Weights of a small mixture-of-experts language model, trained from scratch on English Wikipedia: 32 experts in each of 9 layers.
Below are experts of layer 4 (counted from 0) of a mixture-of-experts language model. Rows are named router (the router's row for the expert) and show model dimensions 384-511. Each number is 128 + 24 x the weight over its row's rms, rounded and kept within 0 to 255. Numbers have three digits each.
After each expert's rows: "comes before" lists some tokens at least twice as common just after its tokens as in all text. This comes from a sample of Wikipedia text that the model never trained on. Tokens count by the router's weight.

# expert 20
router:105115091124119128130106156179163131126109147189153117109138128137152168102127107109169160111115133156108114092134133115109112125128129170085115104123114138131144092115116125122149108152097117182108134181129133111119158133154116089099108089132113105100108096131115141112169135131108084115156140152105147126125085121100125135108167145139147099146148159092139153141101108131116132134102
comes before: "\n", "9", "8", "The", "7", "5"

# expert 22
router:133133110136119161145126153136067131138115150151132103121135144118104116104102133163086120140108084136122136111135154087142096131133122137097137094157130144109105113127151138107094175142116152123082110112127163103161151136115138148098125083174104112111107101110143135119188137116126121103111138099124103135117145111129171144113107141094137156129099104143123079124113121150123112097133
comes before: " ", " —", " .", " X", " −", " +"

# expert 16
router:162128091115106121153138129108112108111087127112141122087135133101105103140117090121125114105160160139126108114163138127142132146124151144105084076160147130129123122132153138111141097155109074144115109151121140189115131124093125176104165098129123138084126100130093184168166143102143070121105120135114140105138115142096140131153123103163087095146135185086113142102102099107134133123157
comes before: "\n", ":", "==", " ==", "===", " of"

# expert 0
router:082125170148140102144121077154094147118133129145111119150098113101131134113140114110138122124131191108102098120138072132093130096158116105112143142150115143150149098172123109148145108160130141116137143131138093126141122128123112103135101153138139111152099147095155123160121078103094088133119121163144161095127110170129125172135149170125132126134159135134151148137132139121133123142156
comes before: " to", " by", " in", " with", " for", " as"

# expert 5
router:147101130161130110109124109137099153116138137149124099099088087123129093138142120104127112138123142169165130176121137115124149125158161164141172168126120128142125154116166130118124094086162179132112129119102146139162098130101143164100170122141132128160111116126142162097097103146112146131110171099103113163127148072123118120111144134095133149125141148127140132133088116105122100127151
comes before: ".", "S", ".,", "g", "C", " U"

# expert 24
router:161095115127143107126170139119116110148093154130088139137096146149105142155144129140123133113107101088109106072076094139117125118102108185131115081107112115129152163153092108170101102144175146135126139174103148169124114108119136105138154152112105145155117126096163138129121114169128133125126110058164112168138101106153108144142153127142158151122136119110111167155118103104140105123115
comes before: " |", "%", "3", "_{", "6", "5"

# expert 26
router:105131143082144107116125074153154106131167119134142100115136120120154127165140123141110101129105101118141124096096120066135132144085144122128145120175157087131168094094109130137108163149193098122100153117129107114122119142134137104111139121120114144156145135117144124094131157115143173124112125160133136129144104130082177075154172126122132160140133112135117074126136156108173095087152
comes before: " the", " a", " that", " his", " it", " he"

# expert 17
router:129129153157103106119153157164129131137124132169130171120095087095155129165086120117119147099092106085157113115107132160090119126084109110121104151162138088180098114120124169149125155144122130124088108081154097145105076094115134116099086150136116106122118125188161123124131161108085140151117123138095139144142085131113165144095141149117081111145083154114129123150141103125169109096118
comes before: "\n", " The", " In", " He", " It", ")"

# expert 27
router:143090126095088166102132167143108110093122120163172118172132103143166168160125122133117145134107116159114138138124155141134136135136155109145118134140088153130107128098133119126134129155132157113126130152137113158124113164104166142152140086097138168135160090127180134160102139129098109174095126133113128206099083129152113143173123127101124152092157159104145156125121135130147140118084
comes before: " |", "–", "0", ";", "9", "3"

# expert 15
router:105155101111108128132095120108114117153136138142127126118084078136112086121149158140094156139141130117105121117152117127119139130155119103146084142156121112173144119149143114114156153118145124136125122098124144133100136187153135130084140134138117112122140157108145156112161142076087107141130150139149161121122123140107102121114127107143119149141107119150139162123103110165124102092164
comes before: " the", " ", " time", " United", " same", " end"

# expert 18
router:103100136112098154170141130132119151107068109185115116120138183132123159136102149133165137167159127131152145118125100148145132167109135092140129143107149147162060089115126154140100111122128114134126167173137172139140092120109141151096153120110107098109158123139149097135160083132121099127112126094107129155146127125102118143117112109157130162135113124137130145090112099131135111144165
comes before: "=", "==", "-", "===", "The", "In"

# expert 3
router:173137164127144151156148132118154125143116109109108119166092121106129126128130127134127107123111149112098130147169157120129116154123098106128117122165085139113117114133119130113137089152127129121122073104096160139085158199133137111145124098086111137111145119123135148142131135093141115121104136112180102119101102163079178100183115095127064107121093137109131153140185093133163151097144
comes before: ".", ",", " of", " in", " and", " for"

# expert 30
router:152127121146148101173115155118153142124158101145106084130165121180139111112136111115131142108157174148150124162163123166151093143137098123104105111102148142118088155164121139131084104075167087136129134100174160108084112136128137104110108105128154150151156140168155186108120130143161122142142118130138114142128105146112136156104115151104129107119127150136107131133128083160117155128124
comes before: "1", "2", "3", " |", "4", "5"

# expert 11
router:125138129127118115140104148093144182129124095094162145142144129115120124142142136132103103122110112170115096112147108154132151118139128103085125120129115111133062120090173164082149138124110159141165157124093117104130174127116169170105074122136107097120114122115134122159132136095160102119146170089109142164126131099150134154140125121135132162157135156111085118123146148095149147134068
comes before: " |", "|", "|---|---|---|---|", ";", "|---|---|---|---|---|", " ("

# expert 7
router:143176135151153115161108134114134144168133150105104137127149107169134122116141160108138154112159137099128096133119125093116142137152170117115105114115117143110148108084116159125155140178098127108089078140118124146155135132099090167091155175101132102147119150079104136153077126116136112144094129133154078126130103158139148159167182119114113109123120077152108204113130084143103108121148
comes before: ",", "–", " |", ")", ".", "),"

# expert 10
router:137090114124148155093129136153116140126110166147138130116171154153104150088070154135131125128105124106171111132183108114173121091141123112056123109166154135129144128132109098117128152116066094171143176145135148065162153142135157158093139131107131156111121120170159157152141133130126121177095099131131135135122141110134128162119126144144137149108130129109083164116113049142109117147097
comes before: "0", "1", "2", "9", "th", " century"

# expert 31
router:148157102112138160087119115122134114119140082141109152125093124153137114153147125151127151107159116100155143107103155098120075135134114157160127123137158093149112123143127154144120174129140127089164128144109114124117173094152134087115124113132130107128126127176077140141165171153169124131127084108114157143167130102089128131159134155158129141146108159147146102129117163099113156124148
comes before: "\n", "-", " \"", " -", " The", " Born"

# expert 14
router:154127123097125135121066103110113112163111108116103141112155102169139119152095122129171177144130125137152145111088140130103168161152097132136121120119114143119137112123129115126125163143127116124158147112139116154062154121105131095131089158106103125107074119142147064101156195103188159103106117131139115169107121135132150116100139130101140108109174152074110157140151137147129146105151
comes before: " a", " was", " be", " also", " an", " not"

# expert 28
router:125145136114150106111128105128139127158127082130075122153112119145120131167142161118100149084154111107152109128149132084124106129131063104154105153132162099105115124158145136123068113101125127095124142111136155107157141124152123089122113126168149145101110124131142150142127112108126163147137144099122125132129109146134154135144141125118141163105147125065141131123123131143125149073153
comes before: " the", " ", " a", " his", " New", " which"